config.yaml
d_model: 256
beta1: 0.9
grad_clip: 1.0
decay_shape: "cos"
steps: 5618
Below are experts of layer 6 (counted from 0) of a mixture-of-experts language model. Rows are named router (the router's row for the expert), up (a neuron's input weights, with its number) and show model dimensions 0-255. Each number is 128 + 24 x the weight over its row's rms, rounded and kept within 0 to 255.
After each expert's rows: "gets" lists some tokens that make up at least twice as much of what it gets as of all text. This comes from a sample of Wikipedia text that the model never trained on. Tokens count by the router's weight.

# expert 10
router [173 145 123 129  81 183  99 116 115 103 138  76 169 101 156 108 162 127 156 185 137 131 100 148 113 156 144 114 132 146  90 145 113 131 152 126  76 144 139 126 162  93 135 122 116 176  82  81 165 128  88  99 127 118 150 133 140 109 135 129 157  95 156 124 147 137 128 117 117 133 181 108 164  90 171  76 125  82 149 151 119  92 138 128 108 144 143 135 137 143 173 104  83 137 131 107  74 155 123  97 112 113 123 116 126 151 134 104 104 103 144 140 143 133 172 117 170 116 107 115  90  84 130 136  83 129 131 114 151 117 111 153 137 135 118 105 152 117 148 137 156 129 114 137 111 141 127 121 147 161 134 107 152 162 134  81 118 137 131 108 134 112 105 152 161 140 108 107  86 143 157 141  88 112 128 146 118  98 112 132 143 108 144 109 119  99 128 100 100  96 135 160 155 127 110 170 153 128 110  73 141 130 100 108  70 129 125 123 142 127 107 152 106 154 129 100 174 158 174 133 153 130 100 136 129 125 142 125 125 122 149 141 133 154 166 139 141 133 145 113 142 150 112  98 161 148 108 167 135  87 120 145 110 128 135 129]
up4 [124 109 126 126 121 120 120 135 106 200 133 123 160 144 142 107 140 133 117 135 130  97 143 152  99 143  71  99 164 114 142 155  82 149 164 127 165 158  77 118 111 133 154 113  90 138 116 157 132 140 140  96 154 161  90 113 119 114 139 172 148 122  96 110 121 147 131  97 159 123 146 122 137 144 108 151  92 116 158 118  74 144 157 115 100 137  82  99 140 141  53 103 138 113 147 116 136 131 130 148  97 154 105 145  97 150 135 136 111 131 158 166 142 151 185 146 135 146 126 124  82 141 152 168 136 111 149  81 115 118 140 143 153 146 110 165 120 115 119 110 103 122 120 111 145 156 122 128 128 135 107 108 151 134 135 167 161  65  91 145 145 155 166 151 133 149 143 133 114  95 120 120 105  94 143 119 146  98 141 111 142 135 177 148 120 107 134 149 117 121 152 134 152 118 158  88 116 148 120 126 127 122 142  74 174 131 102 132 147 109 109 120 131 142 116 171 110 125 108 116 133 142 136 137 128  85 136  98 120 101 132 111 129 111 108 117  57 158 128 176 119  99 123 126 118  89  90 180 110  94 124  93 147 131 116 106]
gets: "a", " May", "–", " March", "an", " October"

# expert 18
router [113 136 124 123 148 103 115 143 119 172 124 110 124 165 116 121 117  96 105 120 114 122 119 116 137 122  85 101 110 153 149 144 140 114  92 116 129 149 101 159 118 136 142 192 100 176 127 132 117 140 140 148 139 127 132 126 182 109 107 127 113 107 130  95 132 144 133 137 143 142 110 153 132  85  86 170 141 154 161 158 135 154 122 159 140 141 150 106 125 144 153  90 185  82 144 145 144 127 144 143 146 139 157 156  90 134 129 129 106 148 123 190 143  84 166 155  83 120 135 118 139 117 134 138  97 116 156 109 151 102 141 113 158 131  67 123 115 109 106  92 142 119 184 130 139 111  82 133 179 164 140 143 108 111 140 180 115  92 117 155 102 129 142 123 117  78 144 137 159 145 114 103 108 155 126 123 101 133 138 122 136 115 110 155 143 129 160 140 111  96 164 152 111 152 115 103 109 115  68 116 162 130 124 133  50 100 142 100  87 169 122 103 131 147 138 139 109 131 134 143 133 114 146 104 126 108 164 135 143 137 118 106 115 123 154 148  83 110 136 124 143 113 107 175  92 117 143 101  80 155 167 142 125 111 142  99]
up1 [124 126 110 139 125 139 165 162  73 133 125 117 119  95 162 134 135 123 108 112 125 101 148 128 154 102 157 130 118 123  67  85 105  95 137 130 172 120 140 130 119 108 128 121 120 148 120 132 107 145 138 125 114 104 132  87  94 167 115  84 140 140 146 134 131 142  83 127 132 134 103 142 119 148 136 155 107 103  62 123 121 135 101  96 138  94 136 184 164 151 165 110  85 106 172  98 131 124 104 167 176 119  85 137  94 115 165 148 125 114 177 149 115 101 140 163 153 128 150  97 110 144 135 147 110 119 172 144 175 118 153 145 118 146 175 100 147 122 101 145 134 175  97 179 173 135 121  81 121 154 106 117 112 155 155 139 147 177 165 105 148 113 167 115 130 118 144 142 148 126 132 137 115 153 180 121 140 120 124 118 124 156 141 135 140 124  86 148 152 105 137 173 148 121  86 126 157 112 132 166  94 102 117  82 127 115 140 103 128 141 138 132 132 137 100 112  99  97 127 141 137 135  95 110 139 137 124 131 118 131 127 160  88 155 125 167 110 151 110 152 151 100 107 125 124 104 163 134 108 101 129  98 173 100 129 112]
gets: " d", " h", " con", " th", " part", " pr"

# expert 9
router [ 99 151 107 107  88  94 115 113 110 127 102 138 133  75 115  97 139 159  74 137  82 122 167 161 110 119 154 108 162 157 145 133 145 155 108 130 129 103 136 105 139 102 137 120 125 134 157  99  92 169 114 171 113 115 126 190 126 110 100 127 115 163 119 162 112 143 128 181 180 114 117 114 135  84 160 114 107 151  82 136 103 134 159 172 144  99 128 122  77 133 112 115  94  97 100 150 117  96 150 130 134 152 142 135 119 140 111 124 109 174 161 135 138 129 130  84 104 136 138 138 126 118 135 144 145 136 125 125  84 135 120 107 108 128 150 123 146 157 124 151 120 134 145 157 128 104 137 160 147  97 156 119 157 108 109 146 143  97 136 181 141 125  93 159 126 111 132 122 113  91 103 118 139 130 113 130  98 120  91  90 140 136 166 141 129  89 140 152 141 132 132 167 132 153 126 118 136 146  81 151 160 100 164 116 173  89  69 125 152 160 123 158 154 154 155 100 114 111 100  95  80 132 102 142 100  89 127  93 141 145 183 145 150 174 122 139 151 129 118 121 134 120 123 139 107  97 108 144 110 130 124 128 161 131 103 139]
up7 [ 88 151 134 139 133 154 167 170 104 124 138 118 148 137 117 132 159 138 139 148 129 171 136 132 132 111 124 124 173 118  91 123  85 119 141  79 136 137 118  97 111 116  97 122 108  89 131 153 153 106 136 105 112 109 160 115 126 128  99  77 173 117 173 124 128 103 153 116 132 120 151 137 171 135 145  99 146 147 175 122 120 151 147 114 181 135 119 157 147 145 104 117 115 132 182 115 157 140  89 123 152  84 128 124 136 151 138 120 126 131 127 119  81  93 132 121 104 111 183  97 121 138 122  83 153 135 156 130 102  84 123 133 149 163  96 110 121 159  97 147  76 129 145 129 124 162 122 136 146 132 171  67 112 156 107 145 124 127 115 130 113 147 129 106 107 136 115 174 152 145 120  93 105 144 104 133 114 165 138 131 108 101 152 119 105 131 133  99 120 126 151  90 112 115 141 131 186  82 132 131 131 112 124 113 128 118  97 134 129 128 118 168 122 137 145 130 111 178  93 142 151 166 136 134 120  89 120 180 107 126 112  72  90 135 114 119 129 133  94 183 103 118 131 153 149  97 104  88  71 132 141 138 118 122 135  78]
gets: " (", "–", ".", "9", "6", "7"

# expert 26
router [120 136 141 144  97 129 159 124 104 128 140 100 152 141 137 163 125 124 127 149 150  73 151 122  67 114 116 140 140 108 158  96 121 152 119 111 134 134 121 134 110 104 190 114 102  97  87 113 122 100 166 133  78 119  98  85 148 126 122 145  99 122 129 138  91  86 168 131 104 131 167 133 129 124 116 153 107 125 161 138 116 162 143 165 132 134 125 151 101 134 162 139 123 164 115 166 136 129 137 138  92 126 119 115 159 116 166 142 116  73 149 126 147 153 119 160  98 117 111 120 140 147  95 159  85  83 119 146 113 105 142  91 155  98  86  76  98 108 119 145 150 145 131 133 158 129 116 148 154 121 136  97 136 108 127 179 160 120 166 117 109 111 160 152 149 161 128 132 147 123 138  73 106 161 117 134 135 138 144  93 115 132 156 108 107 108 180 140 124 131 152 160 106 120 169 124  94 115 136  52  89 121 134 156 111 100 125 125 129 122 112 113 152 141 177 143 100 141 122 115 133 147 125 123  99 116 105 140 106 110 144 156 125 146 108  89 160 154 111 151 155 178 159 146 170 110 153 121 153 157 128 145 161 115 125  97]
up2 [135 168 109  97 133 135 133  99 141 136  85 111  96  78  94 148 108  93 123 146 147 145 155 148 129 106 160  97 174 122  99 128 103 158  99 126 106  72 162  99 119 146 124 123 134 138 115 114 127  75  98 129 157 125 101 143  82  97 135 131 132 110 114  96 147 103 145 151 114 117 112 156 111 165 111 114 165 129 123 166 116 109 122 151  77 136 104  80 169  97 149 113 153 126 100 116 112  97 120 152 133 138 130 169 156  99 137 146 153 181 148 102 121 100 119  74 131 153 105 147 165 160 121 136 131 144 131 148 129 142 161 125 130 131 102 120  99 104 145 112 100  95 174 152 116 144 175 101 125 113 127 163 111 148 153 145 151 163 129 115  98 105 139 164  81  94 138 143 142 107  90 134 127 107 130 129  98 113 134 104 110 149 141 124 131 109 105 115 137 125 140 105 155  98 139 148  87 159 154 110 144 104  97 115 160 130 160  63 112 154 123 100 136 114 142 146 154  79 128 119 151 180 164 132 167 136 117 138 126 131 124  86 123  88 154 157 136 101 101 141 135 137 128 115 102 167 120 138 132 121 157 170 145 138 122 110]
gets: "l", "k", "el", "il", "ol", "w"

# expert 7
router [130  99 144 121 136 162 160 122 104 150 123 133 105 118 120 126 125 105 158 163 154 164  88 109 128 139 123 129 125 155 113 157 119 160 100 152 110 134 131 175 145 136  97  92 135 122 137 122 155 142 104 123 116 159 135 136  64 124 149 140 137  93  82 106 101 136 128 148 117  98 150 127 124 111 126 141 130 158 166 182 121  98 135 146 102 130 135 110 123 140  70 112 119 101 143 158 128 147 123 103 188 173  92 183 127 135 120 123 116 116 159 160 118 110 110 110 136 123 158 109 180 110 138 160 124 118 180 156  79  83  98 129 128 123 105 101 120 104  99 117 173 157 134  72  94 109 124 139 146 133  92 126  88 135 110 133 124 105 149  95 141 104 127 117 126 184 147 123 159 111 156 102 159 136  97 115 132 118 144 176 157 160 150 139 160 105  97 150 121 135 146 146 140 156 115 110 151  73 145 127 145 113 103 148 135 103 108  99 130 142 132 114 129 122 103 100 140 132 138 114  82  96 153 135 140 123 125 103 119 154 151 173 113 114 111 158 148 186 140 126 113 105 154 132 154 120 163 110 113 129  99 102  77 101  99 145]
up0 [150 107 103 136 193 118 111 122  89 138 134 122 128 117 150 120 161 144 143 157 146 125 153  71 108 112 128 141 126 120 165 121 126 175 105 126  97  96 119 139 146  90 166 131 108 135 124 153 130 126 129 143 144 125 134 151 157 106 116 147 163 129  88 122 134 116 171 125 129 139 123 143 116 116 100 168 103 100 131 116 135 119 132 129 111 130 181 151 149 115 164  84  85 149 108  88 156 149 149  89 123  96 182 123 165 139 144 168 126 126 113 131 118 158 151  99 121 134 182  60 121 152 105 168 145 157 136 156 111 170 114 140 119 131 127 155 116 135 110  87 124 118 162 120 125 120 103 139 115 157 105 162 152  95 129 153 135  93 135 131 113  91 104 125 148 143 134 117 121 111 121 113 134  82 113 112 139 144 186 153 100 111 167 137  97 186 104 108 131 121 127 175  90 117 106 117 146 110 147 118 135 116 111 108  89 140 124 119 156  96 104 125  84 147 152  97 133 123 122 117 168 161 162 144 166  98 158  99 144 180 123 126  92 161 159 104 101 171 138 153 123  88 153 155 135 101 125 130 134 147 120 151 124 132 129 108]
gets: "ut", "un", "ap", "op", "um", "ud"

# expert 30
router [140 116 121 137 111  90  82  87 100 124 146 157  95 109 132 107 117 149 140 121 132 146 118 140 114 131 140 148 150  69 110 127  99 142 134 130 191 117 127  79 155  99 150 122 120 140 104 165  62 152 179 111  94 115 124  51 152 113 144 120 125 146 127 143 122 122 139 126 126 123 144 136 119 127  81 151 114 125 103  86 176 103 139 100 111 131 110 100 162 127 121 174 164 163 124 105 168 134  96  91  87 141 145 122 144 163  70 103 174 114 106 120 104 138 118 138 121 172 124 142 168 166 152 125 105 159 148 129  78 152 124 176 109 144  74 130 141 115 120 138 153 137  93 131 117 141 124 183  88 131  77 119 126 167 120 104 125 130 128 142 139 155 159 160 141 108  96 127 157 134 165 128 148 143 130 125 168 132 116 114 127  91 139 132 126 132  97 137 166 182 144 130 100 121 182 148 131 144 112  92 114 105 147 136 110 132 121  94 108 117 123 119 130 134 125 149 136 125 153 178 113 145 144 130 124 141 108 140 116 109 122 131 127  89 112 102 108 110 123 115 159 168 139 150 145 128 106 143 153 113 130 142 134 115 141 121]
up1 [128 138  89  87 135 133 125 128  93 214 127  98 142 113 136 145 125 110 137 129 137 138 128 128 133  81 117 136 118  85 125 149 110 117 137 116 112 149 123 129 123  97 107 101 145 101 109 132 110 115  91 128 135 113 121 138 169 153 160 122 132 135 154 127 129 159 109 141 123 150 119 144 121 157 137 158 105 133 155 122 120 131  99 140 180 134 144  93  88 126  97 111 156 135 127 159 151 155  97  95 130 167 126 146 139 151 128 114 157 116 118 140 100 140 156 158 103 128 130 119 133 162 136 148 135 126  91 187 127 130 153 130 169 127 153 100 100 147 178 100  99 135 148 117  69 130 105 107 151 100 159 130 105  79 149 119 124 131 113 167 121 121 104  73 135 168 134 169 115  98  57  99 139 122 160 132  76 158 177 107 106 153 157 127 158 156 147 129 166 118 146 189 118 121 119 160 111 106 126 126 159 110 118 161 119  87 126 154 104  94 122 102 125  98 127 107 109  92  95 127 121 139 149 124  81 118 151 170 138 160 127 131 112 106 129 132 118 130 156 123 182  97 104 160 102  92 123 151 130  97 147 138 119 122 136 145]
gets: " |", ";", "|", "\n ", "|---|", " —;"

# expert 22
router [158 131 154 125 112  68 139  82 155 166 122 131 103 144  88 124 110 191 132 109 138 129 122 149 141 116 160 125 123 186  96 108 117 119 127 137 128 115 104 143 159 156 103 148 127 173 121  97 149 149 120 143 134 109 131 191 151 120  91 127 177 131 117 140 113 133 142 165 129 170 108 122 119 113 146 120 150 128 115 124 116  98  95  98 165 150 123  92 129 122 107  63  97 112 115 107  90 146  98 123 152 155  64 108 115 119 114 140 118 121 131 139 163  77 138 116 109 146 160 134 116 145 124 152 132 131 140 121 158 142  93 153 137 135 146 116 169 136 152 116 138  96 121 140 136 133 111 105  84 119 134 122 145 141 153 135 114 158 137 134 140 118 155 153 126 120 156 114 114 138  94 131 118 110 119 118 115 158 109 127 159  98  89 104 124 108 122  71 182 117  71 123 136 125 138 115  93 112 165 151 146 119 136 112 146 110  33 103 138 143 152 158 153 139 130 172 148 159 148 145 141 104 147  87 145 130 153 103 143 148 145 136 126 138 112 118 162 164 112  94 129 109 102 138  75  99 113 117 172 111 143 121 154 131 130 137]
up5 [129 153 135 180 143 139 140 116 169  96 110 118 181 118 134 118 160 119 125 104 157 131 170 122 151 117 159 125 172 119 127 192 143 114 160 143 147 110 123 129 100 124 144 124 133 130 126 149 164 138 110  95 145 125 153 131 118 113 112 102 131 171 116 116 126 129 120  84 106 112 127 151  77 119 125 100 147 140 129 139 137 144 114 142 110 139 154 107 129 136 170  79 144 166 139 102 184 157 114 128 126 125 164 152 128 100 134  85 119 156 153 141 102 127 112 106 136 128 147 104 105 176  90  83  95 173 186 107 118 135 182  81 163 105 102 137 124 130 143 158 138 182 148 124 169 111 117  89 119 116 112 177 125 134  94 117  79 124 140 149 106 161 128 130 125 145 165 149 118 151 146 142 152 150  97 122 159 109 105 132 123 106  90 137 118 129 159  91 122 153 161 170 129 127 157 107 104 177 131 137 139 130 139  93  95 108 118  95  84 128 103 109 127  85  91 131 108 140 130 144 114 116 108  98 100 100 157 109 115  84 154 144 108 157 147 128 137 161 124 135 121 151 139 140 130 125 110 138 122 120  69 131 137 109 138 154]
gets: " 1", " 3", " 2", " 4", "1", " 5"

# expert 25
router [150 113 141 128 153  90 131 123 162 117 157 123 119 128 177 116 112 117 130 149  89 157 142 100 138 121 152 114 121  96 129 117 181 101 126 126 144 107 137 111 107 120 134 155 157  97 150  93 104 165 122 135 135 138  99  80 121 147 177  72 100 122 143 137 123 153  86 112 148 108 147 142 143 129 138  91 133 120 153  81  84 116 136  95 117 132 113 180 127 121 109 166 123 143 112 125 138 126 149 139 130  87 145  72 136  99  66 129 109 122 156 144 139 126 121 113 154 157 144 127  92 107 137 146  80 144 101 102 170 134 102 179 179 142 146 131 137  94 156 100 107 133 130  75 143 121  99 112 115 125 127  86 135 204 136 160 132 180 116 186 105 137 126 178  94 150 128 144 116 149 116  94 133 102 126 149 141 175 149 143 134 102 146  94 120 118 117 125 158 178 103  98 108 122 121 150 104 158 132 100 124 133 142 135 111 132 134 162 109  96 131  96 155  80 122 127 102 131 152 153 120 146 126 120 105 126 146 159 138 152 124 142 153 113 117 105 109 178 127 115 119 137 116 175 110 127 116 114 117 105 134 110 144 111 132 139]
up1 [142 136 114  89 151 141 140 146 125 123 108 118 148 119 155 128 139 138 110  87 148 158  94 113 140 111 110 133 145 146 195 119 122 129 110 145 161  98 137 179 161 156 138  89 106 139  94 108 111 120 115 119 135 146 130 141 135 100 133 114 121 141 133 130  81 117 130 142  88 103 134 113 127 150 165 107 111 162 144 101 173 166 122  63 131 116 170 146 129 156 114 139 130 169 118 149 140 131 182 131 103 126 160 136 160 157 145 118 105 163 151 127  89 132 155 122 131  69 129 146 102 122 160 155 135 153 113 148 149 169 102 129 126 146 175 150  98 112 152 190 128  97 135 141 102 137  89 141 141 138 108 122 157 121 105 148  95  70 158 112 100 108 129 123 156 131  76  94 120 154 159 142 122 136 129  80 133 122 122 132 118 135 141  75 122 169 131 107 150 123  83 130 178 121 123 119 143  86 124 122 132 126 115 141 141 141 125 110  98 161 122 133 121 129  89 155 162 121 131 113 131 139 156  97  93  84 146 143 125 155 114 114  88 163 153 140 112 143 124  90  94 120 136 133  92 132 115 154 111 155  79  96 181 132 124 131]
gets: ",", ")", "\"", "),", ";", ":"

# expert 17
router [140 107 124 109 134 140  90 116 105  95 113 130 101  88 140 137 129 116  88 100 113 108 122 111 136 152 109 152  86 125 128 146 160  93 172 125 118  92 142  99 106 116 153 150  77 130 132 178 119 150 142 127 145 113  96 135 136 112  71 129 106 125  86 151 157 128 109 108 163 141 108 133 137 104 106 121 115 153 136 132 135 157 148 141 130  84 136 142 147 144 110 149 164 154 147 120 131 110 121 136 180  98  91 169 123 149 127 162 173 153 109 150 144  85 129  87 115 134 141 158 171 117 124 114 122 148 121  93 170 152 103 184 107 137 139 158 135  96 106 151 147  99 149 148 115 156 141 151 148 105 100 132 176 133 169 103  99 119 156 156  92 132 129 113 145 134 138 106 145 118 148 172 146 121 116 128 144 133 147 131 119 131 139 160 138 115 146  76 135 132 128 124 109 106 134 127 160 135 111 176  65 104 107  90  77  98  96 168 118 122 132 135 101 154 177 129 107 141 120 106 122 121 115 172 131 119 115 166 114 118 136  98 112 151 156 115 121  94 178 130 135  94 104 145  97  98  98 170 148  98  91 119 126 127 165 115]
up2 [137 129 160 145 109 161 139 149 127 111 143 140 106  69 174 155  98 126 149 106 130 119 117 118 142 116  89 150 124  99 126 121 111 112 106 111 121 125 110 139 117 134 114 117  94 121 143 143  95 125 153 100  94 126  97 144 165 106 150 149 183 135  96 129 162 129  87 147 130 135 128 128 109  91 117  93 192 138 133 112 134 133 148 121 101 121 158 141 129 113 153 105  89 118 136 113 176 181 128 141  94 154 136 102 133 160 117 141 137 153 198 142 156 156 135 148  97 139 143 138  98 128 133  92 158  96 108 163 147 147 118 146 117 112 101  82 109 138 114 121 167 153 152  95 147 106 127 105 144 161 120 141  85 142 135 109 121 117 150 129 188 132 186 144 138 150 148 135 115 130 142 121 108 141 174 162  94 134 110 116 118 173 127 139  81 117 104 175 131 114 162 124 135 113 134 157 144  91  95 135  95 121 138 141 117 135 151  94 100  89  85  74 101 122 102 185 131  90 160 147 105 144 142  91 125 120 133 177 138 148 121 133 129 118 145 132 100 107 126 103 131 126 141 116 132  97 116 105 148 107 151 153 148  85 158 110]
gets: "-", "|", " the", " The", "'s", "The"

# expert 16
router [113 123 134 125 134 165 158 120 133 102 115 102 124  89 122 134 140  99 138 141 171 120 162 126 133  72 106 119 124 146 158 134 135 145  85 163 129  97 115 121 121 115 144  81 150  98 143 125 108  92 152 123 138 156 149 175 129 159 157 123 151 116 121 105 128 162 152 112 113 151 133 149 144 110 132  95 127 139 141 127 126 121 125 153 117 178 109  95 103 125 140 121  97 123  94 130 126 136 142  98  61 115 165 151 136 143 149 121 110  87  93  92 145 152 121 127 166 110 127 180 155 181 126 103 124 131 102 106 111 124 127 134  91  62 163 133  54  84 140 103  99 109 108 118 130 145 163 145 143 144 137 157 118 135 104 126 131 130 116  77 121 115 139  62 110 165 137 153 115 124 139 144 132 186 166 124 151 128 152 172 115 107 130 109 124 104 124 130 167 135 164 127 108 114 161 162 176 123 102  83 149 154 110 123 164 154 103 130 143 113 143 116 122 124 143 146 123 110 141 112 127 122 131 127 123 127 128 138  94  97 163  99 145 109 110 116 141 107 144 143 109 162 102 142 185 138 128 149  72 115 157 129 170 137 150 144]
up3 [153 130  81 122 104 141 135 142  60 146 146 116 123 108 180  91 117 177 135 168 126 119 129 123 142 131 112 134 143 139  99 135  83 150  99 141  91 156 127 140 119 146 101  87 147 129 149  99 120 135 110 119 111 112 154 107 130 135 117 124 114 101  99 157 156 121 101 138 118 102 119 109 110 131 125 115 143  71 161 122 109 166 133 144 101 103 108  90 150 129 152  84 162 120 146 180 143 121  74 142 150 138 143 140 134 156 128 131 102 154 151  91 131 110 145 137 127 137  92 129 141 134 106 141 128 102 101  72 136 111 114 154 167 103  95 113  85 159 118 151 116 134 138 132  99 157 154 136 131 168 163 131 111 132 111 137 145 148 164 135 137  85 163 169 122 109 143 107 136 160 173 112 144 142 123 126 162 168 106 108 143 143 133 134 106 118 160 149 133 159 105 155 131  93 122  98 158 138 130 132 172 106 110 124 145 120 147 102  89 154  86 179 146  87 185 143 121 141 130  71 111 151 145 143 107 141 128 126 101 147 144 129 142  89 119 132 136 101 101 130 116 172 107 127 105 145 122 130 107 140 126 153 131  49 149 156]
gets: "c", "z", "it", "ac", "ag", "ot"

# expert 6
router [100  96  96 111 133 154 105 111 108 121 155 192 124 152 139 142 184 197 103 115 118 136 101 132 140 147 164 114 101  93  85 137 123 160 127 106 121 145  99 171 116 148 123 125 138  87 157 146 142  92 141  96 124 160 128 126 129 161 113 138  97 148 109 152 153 125 113 123 104 125 115 130 144 149 132 107 114 124 118 143 100 119 114  83 127 175 139 121 117 132 136 144 134 157 139 159 168 146  81 107  87 107 108 137 120 124 127 114 165 132  89 111 117 112 151 132 121 130 105 107  80 140 128 129 167 149 106 120 113 113 105 153  91 159 102 143 133 123 124 151 135  93 145  90 120 121 173 118 105 155 149 135  98 131 151 123  92 177 117 103 115 162 127  74 105  90 146 151 120 147 106 159  82 136 135 125 148 132 139 124 153 156 165 113 104 168 123 142 111 115 105 150 176 111 127 146 149 129 159 127  60 140 116 130 102 134 129 153 110 149  98 102  82 129 111 161 159 110 124 191 103 136 159 123  95 158 132 156 140 113 130 125 149 134 150 111 152 121 152 131  80 134 131  79 163 143 147  95 130  97  97 137 134 140 142  96]
up1 [134 151 176 140 182 132 141  86 104 107 118 119 154 126 126 131 120 122 178  88 128 135 121 101 141 127 132 119 146 119 165 130 157 142 123 155 146 141 139 137 132 111 134 124 117 165  97 113 102 115 110 106 134 100 164 217 123 104 125 135 136 142 129 105 108 102 131 126 115 136 112 117 113 132  77 109 147  99 125  90 171 111 152 112 122 102 119 118 154 125 130 130  94 100  94  80 128 161  76 143 129 128 133 190 152 197 148 127 137  98 126 115 119 127 128 143  92 127 134 172 148 109 117 132 125 123 126 128 138 116 105 160 149 141 144  99 107 112  95 161 143 109 148  79 118 141 105 111 163 123  64 117  97  79 117 116 149 121 169 146 127 119 111 128 109 125  88 109 134 153 115 134 126 130 127  86  90 164 106 158  84  98 127 129 137 145 114 116 114 139 122 133 143 119 114 174 131  94 112 200 156 134 153 132 118 120 118 110 111 125 143 143 168 150 166 129 127 121 123 123 161 108 139  94 130 110 170 136 160 123 127  81 126 147 170  91  83 156 148 108 129 184 141 122  93 149 137 120 125  98 160 135 110 148 146 107]
gets: " was", " is", " an", " he", " and", " his"

# expert 12
router [137 146  92 180 169 169  99 132 138 164 134 122 109 154 135  86 144 107 135 153 110 129  89 170 145 163  75 141 163  82 142 168 156 147 110  99 104 127 133 106 145  86 120 130  72 134 153 128 125 133 170 143 130 102 143 115 140 160 118 140 112 165 121 120 134 126 113  89 128 107  77 131  97 142 105 117 138 158 116 132 149 151 127 150 133 132 152 163 156 166 116 140 105 165 159 155 147 100  84 145 124 156 110 117 140 100  83 147 140 155 141 138 130 103 115 141 151 129 140 107 109 175 126  99 144 148 151 107 131 135 153 181 115  93  92 150 155 168 102  95 106 148  96 135  91 107 104 117 121 126  95 134 123  84 162 132 134 122 153 137 130 129 166  93 105  80  95 128 116 100 127 123 128 122 117 135 164 104 134 117  84 143 171 184 113 165 110 172 123 102  75 121 136 123 137 136 127 103 108 136 119 148 109 112 128 127  93  83  91 139 136 142 139 136 116 153 113 122 129 125 149  95 120 165 118 127 125 162 108  99 108 105  94 127 120 149 127 105 103 154 122 107 174 134 123 159 135 124  93 116 141 121 151  87 137 124]
up2 [133 129 134 160 151 151 176 150 130 132 147 138 207 134 136  87 166 115 138  95 147 110 113 132  82 123 100 111 127 134 188 149 141 130 105 122 113 149 146 134  61  94 161 119 122  87 132 157  99 118 147 129 124 108 140 154 115 138 170  78 141 147 151 140 153 111 152 126 131 135 110 113 160 127 128 120 127 130 158 126 145  77  92  74 125 123 136  99 128 101 118 111 129 119 132 179 106 100 145 129 149 128 115 117 115 149 143 130 106 135 136 118 160 129 142 139 143 121 160 161 146 136 117 114 101  89 141  87 120 149 176 146 155 104 136  98 117 143 112 112 110 166 118 112 156  98 144 117  93 189 109 185 126 118 149 165 154 103 139 130  82 120 116 140 139 113  91 134 109 162 128  65 121 179 149 129 128 103 139 101 106 143 151 120 106 113 178 133  98 129 153 117 145 169 123 154 142 139 103 104 118 110 153 149 147 106 123 113 110 108 132 140 145 161 113 127 158  91 116 115 132 110 119 116 109 111 125  63 125 148 136 148 117 142 106 138 117 118 170 126 159 163 128 102  94  88 178 135 114 138 121 110 167 132 139 165]
gets: " in", " of", " to", " and", " for", " on"

# expert 23
router [101 121 163 145 162 160 155  92 140  76 173 152 103 119 176 120 133 140  97 144 115 110 106 150 142 150 152 164 118 102  99 114 136 127 162 126 129 100 127 103 125 145 123 153 147 149 188 101 121 122 146 162 147 118 120 131 153 123 124 101 116 115 129 132 110  89 112 145 111 111 117 143 150 153 144 115 127  78 191 118 134 106 138 123 149 105 134 120 112 114 138 155 131 114 110 103 139 117 138 121 130  81 149 138 117 125 128 186 144 114 113 129 147 107 115 147  95 138  90 147 104 125 130  84 160 126  84 144 151 144 132 165 150 130 131 159 142 102 149 142 121 119 117 115 159  97  99 128 101 133 137 128 147 140 132 145 102  84 176 126 133 126 143 136 135 156 124 105 126 146 107 110 136 103 133 106 129 153 171  99  83 129 160 162 155 125 136  95 134 143 132  74  89 136 122 123 137 148 127 159  78  90 161 117 141 158 114  90 117 120 119 156 118 132 159 121 124 180 102 116 125  88 124 163 109 141 105 118 154 117 108 100 106 132 121 110 135 117 131  76  98 103 149 113 138 152 112 119  69 111 135 160 202  77 202 121]
up2 [116 146 141 143 101 122 141 156 120 127 106 126  96 113 127  92 145 123  91 164 148 152 151 121 122 173 190 172  88 127 155 132  96 179 154 144 107 127 179 120 118 134 100 114 100 117  95  68 122 118 128 113 137 128 155 100 166  90 123  90 145 130 148 124 134 114 125 107 133 125 107 136 134 137 174 132  99 134 109 103 117 170 131 116 115  94 173 123 123 126  69 130 137 149 155 161 117 111 121 109 129 109 114 100 159 125  99 138 128  97 129 118 109  98 130 142 103 140  75 146 142 135 157 149 147 143 171 100 128 107 127 134 148 136 122  94 171 144 109 105 122 147 200 170 119 136 132  92 151 112 129 137  99 107 155 120 173 139  98 132 138 135 127 136  77  78 102 134 105 131 146 132 115 146 143  88 158 115 161 140 158 162 114 144 129 137 131 172 111 135 110 156 135  99 147 113 126 106 130 116 149 124 121 132  79  88 111 143 105 138 128 159 171  76 114 131 109  87 144 115 151 142 139 106 154  90 135 153 148 143 115 169 102 167 101 168 100 100 175 145 137 117 122 123 139 117 148 108 133 125 139 136 169 126 111 172]
gets: " the", ":", "al", " of", "'s", "th"